Experts of a small language model.
Training: a variant of Muon for the experts, 512M tokens, 7811 steps.
Below are experts of layer 6 (counted from 0) of a mixture-of-experts language model. Rows are named router (the router's row for the expert) and show model dimensions 0-95. Each number is 128 + 32 x the weight over its row's rms, rounded and kept within 0 to 255. Numbers have three digits each.
After each expert's rows: "comes before" lists some tokens at least twice as common just after its tokens as in all text. This comes from a sample of Wikipedia text that the model never trained on. Tokens count by the router's weight.

# expert 167
router:152138130083195149149162152151115119134049100186157113142078086058152124102079077100133141135094119126148139115129165092096106152167107130158188131061129145154046130114108135163124172118104197115149121129154144147096140075150155128136198115090131115097122145154105199137150119120170080127
comes before: "th ", ".", "% ", "–", ", ", ","

# expert 251
router:112153199112168129157109144147086112093164100093109174105167148131117091167148134170112109154113038176122118130095090112111147141055136084129125111126150181140138152180162085114125156149118129141134136107094104091141167088159124176068115068160129051156141160192176081124089158104111143097
comes before: "was ", "is ", "has ", "had ", "also ", "became "

# expert 107
router:144089160120107168152127168126152174109182080101124105180109117049122125116146089128143073138108163118152145145180143077142182097112131139149118110180177171091146074108152107148195101115132075075124122163167135128181126093138168093109137087089124155147113119105128109136160116105071169122
comes before: ", ", "\n", ". ", ".", "-", "; "

# expert 78
router:166128183105076157056133130154127137090128156152164126066139140106118137125137129160138105185200123081107105142128140144140146075174109145106061121105150116178163110111136058107093157102065131122161105145126103138142151132115132126172158134083150118121120162162133098199093099178160133083
comes before: "| ", "York ", "York", "Zealand ", "Jersey ", "Zealand"

# expert 134
router:140138117098166152141132137146151152086207141129180119127116070156116192150128064110117092123098111119108126154178125108171159112103105105129154094107181165148112131122080127127105155178136140162111118136087165106152173124134151114139083134138121069142100147056083178126152162197080146121
comes before: " ", "–", ".", ")", "% ", "— "

# expert 58
router:160091115108080104129160126165174141113145082122147144185094139138140144155117139134126109076096118127132141111097111132126108078154099161143139158127106179169152155158146107130177128121060113144151059113139118113170126145072137129168142236175118180157162170077149154067130180070180072084
comes before: "the ", "a ", "their ", "an ", "this ", "its "

# expert 200
router:172149078143040062174124164115125140051116112108137103140169164092094094094108095116155059123115166091083142125133173150093132150133106127170200155102154143110054127123063118121112113104122127114101174120158207118121104132180154048188094129070103085122100138130104159102106136082165084139
comes before: ",", ".", "ing ", "-", ", ", "craft"

# expert 113
router:165112182110159177144078144120135150134129050104124133114097125129136084080172055109144162132144151194173128120144184150108126097082121138142162123136163153158084142110163099148112080192150152118105119131179138121136111080149159143110130143131142100068131139132187160158110137136100145126
comes before: ", ", "'", ". ", ".", "\n", "' "

# expert 12
router:127137139096127156116097087152170140113150105146149150161143155129137143181089162126095112144084188162158166092128118092153127147134113113127119148149045095159177125146126117121102152165185141112097089136115115117113144115051126133095048163144152116111132125156088098082140136110151114078
comes before: "to ", "the ", "a ", "from ", "in ", "not "

# expert 82
router:122157205093139076108122136107097099098184096110160180119197181144141089160139148143109115096103082199174142098149129105147186157098155127101086119139090134132146104164125120113100090165117127137135123154071171099106129100093125133072054049181114089144147127154180108135120124053119138116
comes before: "were ", "was ", "and ", "had ", "who ", "are "

# expert 24
router:126092111111150092127115123106086185183125201143105139172081117080156158102149151130096146115098125165103184125133046133158145074104166096083167131163122105225115114094112110103114181134133110141164105131094114086149150112114181139182121119096097101137149147106095120141123120123060159085
comes before: ") ", ")", "|", "— ", "2", "and "

# expert 91
router:193125128121063134148129133116140153104128116113127197151091196111145159174148221119140145072104145094135133118128163137143109125146148134154112156189055180111117119140169147125155122134119112154093109142126088093150118084169081083139074160093114111091137138136081111118088122093140110108
comes before: "to ", "in ", "for ", "the ", "by ", "on "

# expert 183
router:131122154151077133141106115107159151066084082085123138189209146156155122093163119090203140140114183127130164098081149142071061117124157103195150119110161139136118095206163152140103107100169190104092090080136168144093169123144167107163114062088142071080147207099110179127131132098088131106
comes before: ", ", "y ", ". ", "y", "es ", "ing "

# expert 211
router:130118128107159135108132125170098108170109168104142167103130073129099126075116105145126159103135123093134098159145185110098120064087110111137082163115108159160151123130129108160112093122126101148151109169147211099132113152033079152095098161174128086167198103098180114133076127056108145176
comes before: "the ", "his ", "a ", "he ", "her ", "John "

# expert 118
router:122119119107075111125151121098147137072124106141105117099102165148124137116112134140160109113094202123124092113139161108132131118100124149178177102184147101063069074128123178187152172103092122079071056084152153136165143130185200132173195097076127075101167151091064127095139103055159156083
comes before: ", ", ". ", "-", ".", "ic ", "\" "

# expert 153
router:159106116141083099187105139109116105132115164141089116098093184132111113183226108027092150106154167140137127076107130105119129159111119108115170086129075151141114125141105161106108144185050172209127129157136117073130098156152138154044135122170155159129119155144133195085077150114131083200
comes before: "of ", "in ", "to ", "for ", "that ", "and "

# expert 166
router:174138089105107130150095135069181137121170089076140169181131157128082091158183140087107059120114157106112090160070140114161166164130171097194179119115188181119114119160146100136153072086154123157095112085139095087167076170126121113187131079160136131109110122071129128095091144047077065109
comes before: ", ", ". ", ".", "ed", "ing ", "ed "

# expert 42
router:173092116102118175161153072117178165096073097108135143153151179114149135174148123130190103138128164121171152148168127100188110136083145168143184099099188107185133093117106110155195130094166148071121125118098150164156176196137164054143171103130126141131121170129095167090141126102144103158
comes before: ", ", ". ", "\" ", ".", "ed ", "e"

# expert 25
router:117118173183161109159139136151098111127146127131123150139070191087119183145106161153127160123132102114103152118142209119109155059108150146059106119140149110140145113111158152070148133175045145183163185081149137075153123127165091135090073088124121131108146152106104186145110108188108095099
comes before: "201", "200", "199", "202", "198", "197"

# expert 147
router:114103118166092169130153160102083179108152138139147109198157170104143130144049102107178036109124144105090145178140091159179166042142124135130153140178133127130100141148058079091146143101169114181152123086167132150118129136140148128176135137137148119095174121076126142103063155124113131092
comes before: "us ", "\n", "idae", "us", "ae", ": "

# expert 89
router:194122183118176130098137151158100136074083093162093132104096129109131151105116127160203143163174116171144189119116122158148137134149169109092044101138092112157158171092143108150118123079152113086124139122157122132049116130135166105089162078170190085123148138172123123148124128122170122135
comes before: "(", "and ", "of ", "in ", "Studi", "Records"

# expert 238
router:101143104159089109112178122088095110061147203103108082123140089137132123097157138124106154098167118172162188142099150076116171112110103076076139135161128137163156121102144163095125118162074155124136112083152176159176133149110095181130082146152114120089165201150123136175091131123142085165
comes before: "| ", "|", "(", "1", "202", "0"

# expert 173
router:140161090165122144171096160072182101093110181123133120164121072138134175092126135130129102097074134108087180142097129112162105158128134179094132078097134144167070078109089137100140178142078182154121116046122135127122146162141190087124147103094139125116073154156110185116054151100151102112
comes before: "\n\n", "S", "5 ", ": ", "_{", "C"

# expert 212
router:149141100149150068128111121158129180116126135195142108140089091093155142081083111093220113098121088099087124081156147158118145097170107138133068180157084123147112130146134119168115116074102156190100122196122172127115105158087125139063132225162114062115160086099127113144136112131166136162
comes before: "the ", "State ", "Def", "Medic", "F", "National "

# expert 169
router:159063122147195174092150102123121154119139130104180150086059138087184079120118095105105165109176137116115122108157135119090170095116164161131097101137134130148139097191099050173089112080080136127114167133103088085120118080159095103117078130109193170102159171190126150167128101134126098132
comes before: "\"", "The ", "Best ", "M", "album ", "R"

# expert 143
router:163119064074154129091142098081122103152170176106148135091064109141176164105129060126089126179157128138137088178151149188148107122088108119098148115167155066151108115160129122109138086159161153131136143066103139106172158097074117134141138162158126107120105111177125150105117087116104105083
comes before: "|", "| ", "The ", "He ", "In ", "It "

# expert 163
router:110098116133156086155182106139120145144109094146160140111073102152119140097129113151164089089124095116136161130133137137192131074154151156082178122170089122175155102137126158128108152136089093178133166139174165095142122124102089218077137174162128092147084099062074125117162179174144111147
comes before: "the ", "a ", "first ", "his ", "an ", "village "

# expert 148
router:130167149151171097119110125115128090169135155147164148169167100117145133079142070205154138111150088124086110138165128169079155066133104165160068111136158164143130153035100162084133106174132120101172087138078195125105116130173117130178124136183096102147086154114138125128098097185136144126
comes before: ". ", "N ", "W", "W ", "ust ", "oin"

# expert 45
router:101081136124144156116150150119133163136106140122144143053056095146146155128121122121149148101106152110164125109116211124144153030128152113102101131126113120192121140108093123189121098160123158132081191113153169124113067085056105138070149223121173108149113128156169130211170139191148124127
comes before: "the ", "a ", "his ", "201", "200", "199"

# expert 93
router:187149141166068123128109132135165097119149088134106141152170077147161147088147096118126109108103167093113123146112198112128143117122140039135166117149185139119152137114136114153106127157140135108085084161127172069155128141169144135091117092108135104088081134130170173118145112067110145149
comes before: ", ", ". ", ".", "\n", "'", "-"

# expert 68
router:181126131166145084101099156089071136101096111073111162131161147167116099146076157067135147168101139108111137094094145123097120168128136082132154146113144148108118181169122123153126082132157158162116169079077138069144154122161130150179073111084140117078101170110073166124111135063145124136
comes before: "s ", "ing ", "ed ", "s", "ers ", ", "

# expert 222
router:173161134091091115123141148117143136092166099130129172169122089190172141063142157139108150176102160159159193148065190156163083189129168108131166139092152135092172100125125154121127160153087120096083140064136101155174121155166129095140149146057105131104067211157062183075139062120085101120
comes before: ", ", ". ", "ing ", "-", "s", "ly "

# expert 142
router:066154175140170094132187145143046086103137158119127070062116123093126140152146153156113099107112100160156143154082094138100128133091121122103108157151073116126175111107152136139131079120146078093113193139111123103119130096136097155060127105164107148163160139179138115208084111143127165113
comes before: "| ", "(", "– ", "=", "and ", "as "

# expert 149
router:133167140125139164131141172137166156127150108168156153138107103108124106135149161095107096115148144115159117158078043135202156108153096143087174132159142114142105143119094113117126077138025139161168150100191138041147096156126113137134142210161169135089085115117137129115127126071126114058
comes before: "| ", "0 ", ".", "1 ", "5 ", "2 "

# expert 252
router:069145134146095153122141126162162142110153132133116115152116179145087147102154158118137087158140137082159174094101094096168128135182148105070120123157116157212160163143118079121152193098070124145136122091128066094078105149168146137144184133117161140082115160169107106170060146190110154094
comes before: "(", "/ ", "of ", "code", "by", "date"

# expert 165
router:098137152157072113169126137111115177155165151148089138130141125117079147119151092116107136089074131140121152161090083092106128127063131141107127123128160174106145154095112149118139139091101160118133121144135172084107148151142138043083126091103087105116124195090127127141098154105109154096
comes before: "\\", "of ", "$ ", "}", "$", "_"

# expert 11
router:154122060100145114199180141119127161160121113075125095121074142183108146055123164106090127070170147145138188133116128126107167143156153129155151148148121116197154161156100078108129099144041157130124101099159106103188144095137172087176156158095092144122130155082136105115100111144074126146
comes before: "- ", "| ", "1", "|", "0", "and "

# expert 33
router:164147124154159135184087111140138118146136026128112139163163154110150113123113148102154094122145203133185180157137084086155075154138163084171186138167180144125122111150156092139203109117178048114077113074135125128183171138164165126148106085126089134124119145088098167126163081113055153086
comes before: ", ", ". ", ".", "\" ", "\n", "; "

# expert 111
router:152138184136117195158132106102106071101129140107134130174135124126103185123115122138118115105092152171190143174080147104077076112138085141094107145115093126135124144181139129137117066103101103117117098131067081116128105115100145155132157173144120151192180126113188109095055140156204092125
comes before: "the ", "a ", "to ", "be ", "his ", "that "

# expert 56
router:127130101144109170157139070148199101127122132157135123159144109195158106111132125103139077176140166108144210147064116119192153149179137132214147127091197171111073076174155130135105131077128126099120108071177134134123170106098198139173100118126094150082123110175107135198137110078121117119
comes before: "| ", ", ", ". ", ".", "|", ": "

# expert 139
router:148169180144190107139167129122098153135088136128113180114156138097143187179132076154141123155166107103115125101157153126057189056137144135124081140112111120195107139101125194154106082138133082142152089163170170114149152134069070128107099183092131110112121130120125117187133157160130147088
comes before: "the ", "New ", "200", "199", "University ", "198"

# expert 1
router:084144169069137083148104167158072151089147163098091105110085098098098094142158125120159145136168067100162160106081048142121110130117098137149099125187117156148168147062134100142136096132097114144153161164175124142138154114109135138104114113073126139116163138166106110200100120125114191119
comes before: "| ", "(", "/ ", "|", "L", "S"

# expert 104
router:163091120180122093131164139131117116143132129125124128142145129129164185127199130139095116131100104128091115137098163103161164182136107116099129152102066105163103139099111135123143127108154143154098128091121097089163162150182140070133167056097153113164141137118105184127089138166063126131
comes before: "of ", "in ", "and ", "to ", "for ", "later"

# expert 86
router:093083163145071096100159157113183140162089134114162169189080112086120130168091067070109109152133151109102163136080131171137137090109134208102172158119146120113091134117129136093083194125058086129168146112113112131112164104177108134185120126109099094143111104104159134176104116111139129167
comes before: ".", "/", ") ", "}", ")", "www"

# expert 241
router:136150166114150202119161147064123126157079102105159104123121133108141106164090123124190098124106147071139183142084146073158059173151169122160168139180150110164139107149135147130114103105129101139138091106120090116108143186114193095131136104066107095107123085157114194110158090112071085114
comes before: ", ", "-", ". ", "'", "ity ", "ous "

# expert 87
router:138144110185158194107102129159110112047166145116114103123109146151142126108086136163122152136118117090172122180128090062219036178148129077143130093180159162124127140117138152141163094164172078142089080107096123114111167178148162118180169107069110139107094089164142171135104051145083059100
comes before: "ation ", "ated ", "ation", "ate ", "al ", "ed "

# expert 203
router:156116131159147120141129128146133183064089139096098180101170197074117172151178140099127172110148212108122147159110123136103191126141176079071078123170106164090126116141145164101127189114117142145102082127173165039194115141191120132131088098164151122098079155138095143150085117159122090134
comes before: "and ", "(", "of ", "in ", "for ", "at "

# expert 145
router:090111096146202122199186120092234169128167166158127090107105113151128148182122096080119118153164125079159135065174125084131162130171134119092042147148145090155054117124125111107168168110127151104156118125149108186106165115089126189165163120108165134094120149099111145130078125137061154112
comes before: "| ", "List ", "Personal ", "\n\n", ": ", "Insec"

# expert 219
router:152136102134147147155112161110127145127150126183101119101114149115102077123206118115153111142131084115140108155115102106086146154136133102079108094159066154104153149178113148139088091129099181088140159179069096133118075132162153125057162078163140127128105136208143121134101139115115178080
comes before: "was ", "is ", "of ", "has ", "had ", "and "

# expert 128
router:140114152124128109112110134111096106098147129115083150133155154095089114123166182103126133116128098143145151098083080114113134132076149081093088105144101150102189181163103107161157117115109112108073143159147119101122124142157161154061138035146120096135134185187125112125067120132124131098
comes before: "is ", "(", "was ", "of ", "and ", "="

# expert 67
router:054160085064130109151135115141107096118069098122161087160142162155116089116071105122148138155137110115119107088178155090149151114180139109123175186130168153208103103124103169116124169083188150124137166109140111143065151123119152147178126064158100158105112153130160191133135115139110185118
comes before: " ", "Votes ", "Candidate ", "- ", "Party ", "Year "

# expert 100
router:144067097076128150150150118110138147188111109106123152197080137108184204126095080086122122137080096139103120102165173141096104051087148122184089160167092116178148096146127153158144140113069093145097088131131193111130123120036114142149126211109171068148154114095180158106103109118106130152
comes before: "the ", "a ", "his ", "their ", "its ", "this "

# expert 60
router:164152105197131192121122124133153146105125061162061114167164122135132138145131121157143131123087169054107119141065101094152094177152155104119165144182182126089162109169128166145130177107155086105111124063155110096122077194144127089122150061103105154099107111124069135135168107115121068116
comes before: ", ", ". ", "ual ", ".", "ation ", "ation"

# expert 103
router:146097137160125092099141186130061162110163163093111156095096054122066112164137127083135151137132096119107189085144174162104108098126140111142069121169097160181068109105127158109107087124113104132139133146161173171128152152107074179106119066129101087056123118095117056105120168125090098121
comes before: "well ", "of ", "a ", "and ", "in ", "part "

# expert 250
router:162152099137134134113129129109101172159148109181136126086148098108183065168123122129125117111100164079178132104100129132164177130054092164122153136167194090181139161170144062097112114179150078099102062183172082155182160102163098094141160113100110094138118140077104166152159092154147166160
comes before: ", ", "s ", "s", "es", "'", "en "

# expert 229
router:188134126126107146136148133132153188119133113137101179169066125116192126112145112113131118121090130144167145158156094159100135043165102145100073161096116157098103112110136170142123055158092113176180143151103204113142159172032068142077158227124149135168114113070155131128141146118168102184
comes before: "the ", "be ", "his ", "a ", "take ", "help "

# expert 90
router:163158143138187103132133157076059154112106164168140154161094075145116106132073158109136123099110088104117133124147160131174166177181113080092111124167153102078099117103138162130125106145161109188083161136141098064167170111117132140164118102184087092094063135129111138135115120065122129140
comes before: "s ", "ed ", "ing ", "t ", "er", "ers "

# expert 206
router:068087146166128123148167116104129157088137090163096104132124146060136122111117138169130073171145137159141155097100183130140103124145110146123148099171127138154096072055104178148133128140163083105084205112088163137175173105148150146109145120105092150124101172147142163128149105108102157138
comes before: ", ", "z ", "'", "-", "e ", "\n"

# expert 162
router:148159079102155189145113149198157117139123134159114126135131105125173141075109129143103123122127154085139093119099091135125162131152159087090166098073151124144151147133163130131143102044143123054149158139184120089133062121139174155146115183153074115090132118148139135184106161123158127100
comes before: "| ", "|", "; ", "ey", "'", "ers"

# expert 98
router:105087076178160151164115119144131117133064155167120027107144149156114182130115138097101136134194095074170147118134110119140163134172100184105103138159134129173144097198194148129122115145175105148164114070178088149110134075031097146203137122146125162112142126130157167186116121174141168102
comes before: "- ", "| ", "|---|---|---|---|---|---|", "|---|---|---|---|---|", "|---|---|---|---|", "|---|---|---|---"

# expert 14
router:160085070193071121167134141127176136096189126133120156191136105149111118112090084147164107147142106089117175149120119163131150096126096092102023113148177143077145138095139142114078121166075144172114152123120102080120127108090143141073122141103145140153090108150115176160041153149116140085
comes before: "201", "200", "199", "202", "198", "194"

# expert 48
router:171141163111164135126061112121100156118079170129126188089166172117100128157141132158170176148211138101127128066132115187087132122151080106117084133189064096139128200137128141131078161083127129121106134224138156112101132131191150109088113072116162077106153130152149139175092149114117130075
comes before: "of ", "and ", "in ", "(", "for ", "Council "

# expert 244
router:120145114128109101083087104136142110155156087161186072147103125116168108180166165130029106114145160154126161063093099158132137123112129172158076110119160139126148138129070139086128149114103126176163050108166147159130136085111151089172111136144103105183111114135171116171078180166168128082
comes before: "| ", "|", "(", "Billboard", "200", "0"

# expert 96
router:158149172164110123182150137124101132121106097112179202117157149158124088168133145111131138105149073164145105107128089121115138126125140136172056130156145156167117073129073149136072140158117133134140091171191171084139150112145088157091094109150144115152119130073149179117166091082109110140
comes before: "and ", "who ", "which ", "the ", "a ", "but "

# expert 158
router:119123130200107096147097109099125167148147129168087107107117114147138106152045156107167118138102165107175071127157161162114120089138114140097118139171088138096189148064097133065108212091112133199160108098149161112116104144156152043176181118145171123119115143108163156121128091093111156126
comes before: "\n\n", "\n", "DST", "s", "00 ", "family "

# expert 76
router:097140086139188034116079105134119082113151143123156083098139140163157064101138095131152070112117114096174165220078073145163137134109177068073176101159108147061122138106141136085151183132164125158115190112155133121140101155126175158095117171151115091086108159165116143162121135154075120129
comes before: "| ", "1 ", "2 ", "4 ", "· ", "3 "

# expert 245
router:110154096162137127170133145096101088123123124183126153159095095172082153106159102097103137099093133114180125151117105105092132078137129166141156152105125171150114095182142141118122101089056158188173151080124067065150174129088119099156135117156118102165155163133163140078179127103133158086
comes before: "the ", "he ", "it ", "they ", "a ", "she "

# expert 55
router:172117124129135125066137109163115172113147118162156182073079138166152101087071131149117186145072142077148135198095140141118108066154083183178074142087053096131084186115189112136135045095097104115158147082099138144119114141092124134170126216132103166122073120110114104111117158085159101148
comes before: "the ", "a ", "an ", "his ", "their ", "to "

# expert 171
router:089101100102155170145131171138129151164081079157153059127171085087124178138054155123107116152078154109145133094080156143106113160143134178165079104141173142204119167205103074111122148150152096080132156148103166112117193113124142089163154108137131184135142154134182123095170135157120171151
comes before: "\n\n", "\n", "See ", "com", "Early ", "History"

# expert 138
router:141095097140108135177160165071154141151170144098108093108129181120166086109134157167117076126091165125143115146119093102127144143099193104123147170130155145116135177087128126127143155171123102140155106144118152142100212054153162147102106048109150102118066106107099086135184119132067118126
comes before: "o ", "an ", "a", "in ", "o", "on "

# expert 120
router:133125126114154217175149167125123163151093100128086154140132124074186103112138105163098125132134134131188150134090186084107147115163151126130183108131171145072176146125147135146171081123176139084109111139160083157146153116192129068119131126071142114123070116080103178090143094149115171089
comes before: ", ", "'", "t ", ". ", "\" ", "us "

# expert 204
router:089080165160179118152134142135118151135122103090146153185179083115127111138159125083193099136155108131127126144137142175156141105118160113016184112202154142147104109077131146082126117159107172178198160152079154090122170111107173131122109087115108088124140141075138104106097068077088164142
comes before: "\n", ", ", ". ", "\n\n", "States", "("

# expert 150
router:110164185090152116127136068160147134096110080088174099157152157119172156113121095150131105125140105130171108175153096101108191056081147148104147164149138155108054118111147166146138171155178104102132202153148138159162128072148117174128134126175089113142077145145096156151167081154081172105
comes before: ", ", "\n", "; ", "us", "x ", "en"

# expert 197
router:158151093170157098112102127084139145140140083172187181168072164147138132116175156089123109100135055144120082168140110084121164162153116165164090090170200105165140137110106173075107133137069114125169095092166136134141134102143142168117132143133137137065130150109168151161170146131142178124
comes before: "and ", "but ", "which ", "with ", "including ", "where "

# expert 237
router:161101125135132142116149180119094187115146183108122137176065173135125148133092138153122169150153121128142156089123164107151148096150176111105096123135120173184215150158155094145160159122091164149097165110168041098157132154131161138104152083163099094092091186183120117134105141238119133154
comes before: "of ", "(", "and ", "in ", "by ", "for "

# expert 154
router:118129088201107134140115124153117128102119209168136060082100179160127099098175149072104116168177113058099155110174080120142112108174175127127066108117166099106117140108087145092095137112058151116129075131156133151053118082113165161193081073139158110135113089144134114199045122142148156140
comes before: "| ", "Albums ", "hold ", "|", "States ", "("

# expert 63
router:134161160133124142132163129161133096110144161156158124132097121145144116134164112147107101157139141146164194111084081123163108130162124115130118119101081150162107110221104087091096130098123095123092099122128108155077097127105160091129144150159128083108095118198165165191121103111140141110
comes before: "| ", "|", "Mc", "G", "B", "H"

# expert 92
router:075129063148153152158133122112187174142201141111169106175109128165155122107079116066110084141100133101135109131128098122125137122116161083116127124158120160176096118131108141178124156107109162089154138116104108043115142126194107147121123171079172162076115184112146158159184093158088106133
comes before: "\n", "\n\n", "\n  ", ": ", "- ", "("

# expert 64
router:081136118113149104111160184088112154133154171112167129137120125123187205150083091130131151132132115190133077104158144149153148146126132128112176129142168059086100181129111180123057160209093177145125132067065116157109142186070123133136069160110151089072090149090110127140132123165137155091
comes before: " ", "1", "3", "\n", "2", "4"

# expert 249
router:152135089160120123149102091135140155078098021135135127091176063102147180063154077088174091131105128168148130140108186086141104125126090150133173138176187167133076098089117105150110139160180152123104103126182143112123154148139139127150138064097151119112101166092113156113140109101068098120
comes before: ", ", "'", ". ", ".", "\n", "-"

# expert 61
router:180121169122173156139102121152090117154087122186070130056172141134123105133152126162148190149133116123157164099110135134084156153128124078109077138149095142127149163139161137137113090082116116119077105140192160095088085132171166108096146083160169080139143144152133129168029150117129116144
comes before: "of ", "in ", "and ", "for ", "(", "Award "

# expert 66
router:109137107102142140129165125069136125131135103077124088186155121176150204181097109095134132100116082166157099150092163119184118133140115133139171152116085115222099135103158160128133122143115113119190092088154144145122191156090156138167150161039120081158116112055123158094155087102141117149
comes before: "the ", "a ", "his ", "its ", "their ", "that "

# expert 176
router:179097141119117099078082093108123169109147082104132136192079156160123163143128100161173139129114083110146094102143175122156066076106151102108081191133115160161114129072127114106114112151092112115175137205087183131128128148048098121104118227069157137089098071139097153104164135121165126175
comes before: "the ", "a ", "200", "201", "September ", "June "

# expert 10
router:134110181125098155126121159076104132114146060131125152145186157104114113151171143114094119174127088145155141139190148109109146142122156088104065145115174153157172080181091117127135180143091137164130131119140125059141116079145149183067124049114126111132111162174175096091163148113089130117
comes before: "was ", "is ", "has ", "are ", "were ", "had "

# expert 195
router:118134126147169029113209149083113153120175122118155165106093081148140128153126132083105155116146112123090099149102112160162137131159094094116072112106192125126116132099151141164141135134153190077181088096178125129180132111085090053178108130131121140111159143140121098112200142168098135107
comes before: "The ", "In ", "It ", "He ", "This ", "A "

# expert 155
router:142153152118185152095075152107167130164149107144135103082127188120155084178167173086105094161132093173164141180144156082147174121151146122164126124139101136149163100158145164144079054143172107137111088146111179145122131078047119089162095188076131122107133165160148051167104105130120154106
comes before: "| ", "the ", "a ", "|", "to ", "in "

# expert 99
router:077079181128128081098111114088132170155154165113148118140137153153151059160156141095145068142067079136093065110117140082163125143138131062151101099148181138139133081109169148102143141111160157120129118139132158161082167129108119121167113089086127129129100127170140155172097180170086180153
comes before: "- ", "| ", "200", " ", "October ", "1"

# expert 164
router:095077130135126105075097179112114151107154171095186148146165094101105123074144060134140135089186100150141126110193161102111103090112099153132125068135112134119140096117127194111101157129139077151145155074178137077162091070129158234113099167138035109113073133160163125182175117161094139169
comes before: "–", "\n", ". ", "-", "'", "- "

# expert 208
router:115146137081150119145110132129113157175188076133127097140128116091139156128152184084202079192149155152200185154111171106121133147131179136187181132116163107112179096157189165136082119124178035131070116108127102096151115114195154095105154122119150162111078122072096154126152098148146145078
comes before: ", ", ". ", "'", "\n", "-", "ly "

# expert 8
router:190141121148114105103069118121061139137116095128159133091119181141076099135212127103142111169132082129118088138074081139097108187150042122122079165161094117162127181109154150116126110136110118106181161166115143147131173123178133141128119072102153086122136125121119117122108146092124159116
comes before: "and ", "in ", "of ", "to ", "(", "at "

# expert 59
router:090129132135185109167146075114121136124095153085181095129098123079157162137157079070089144154215119080146172063145166141095139104131145124091088109128183109180081125124131170104140173166153135081165104113116137184144119097079159163134089121133094153149137173162174110156118086156151176114
comes before: "| ", "- ", "201", "202", "The ", "He "

# expert 108
router:119150095126179072125146101118111132094093097127110169153170150160161093089141111147073100096085141134191084113132037136106145098180132175129179081119111100098058138148081075150131114087143142179081115129155134160137112154083173128145161115169127096174116085162168104123153128169149085192
comes before: "be ", "have ", "not ", "make ", "take ", "get "

# expert 2
router:144104102134095061148149114090194147118163142120147147155067109152189163164136088099098080111149094143094162143088110099178151089101119170128149082106150072135118115045139102178154166104097132153145133146133078143134123179127111141119163103136103124156132129150104169049147100077119152101
comes before: "in ", ".", "on ", "by ", "at ", "from "

# expert 198
router:158187128162141108090080182093070149102109160132139054074142087149123085078165127147099125099172124136129124102087105118178150127113128120095145166145108129159137137105111137128126070146092140098130152186143164194121143095180165136052115100124163106091133143194125073189101093107117165084
comes before: "| ", "State ", "(", "City ", "|", "States "

# expert 23
router:149161103178137133155083120130151114114137139113137134137098056134150183107138112125153149115064121185163163161087204089119115175127150110141144067130169192108160125161127143138090119125170118100104098102130108031094110125182175108141141108148130083052102109093123179094106104118184082135
comes before: ", ", ". ", ".", "\" ", ".\" ", "\". "

# expert 243
router:171167101173155113110102078119116136088113102104137136114124158135132098107175121164113106138042071178132098115108064110101150154105060174128094116108068141148103147141150085107105073116180104050130150073106130101092135122114139150093113131145143151109108131137162120110120107097138146113
comes before: "to ", "and ", "in ", "as ", "of ", "with "

# expert 70
router:162125134170123121131129173103115148111149145106094208160197131098121116146195149086092160130151065139076118143145128162124138151070126122064079165078142143114093117147103121161142162136097156121156092121178097100156191105157125135107138049079144132149155146118137119118152143120056104153
comes before: "of ", "in ", "and ", "was ", "he ", "is "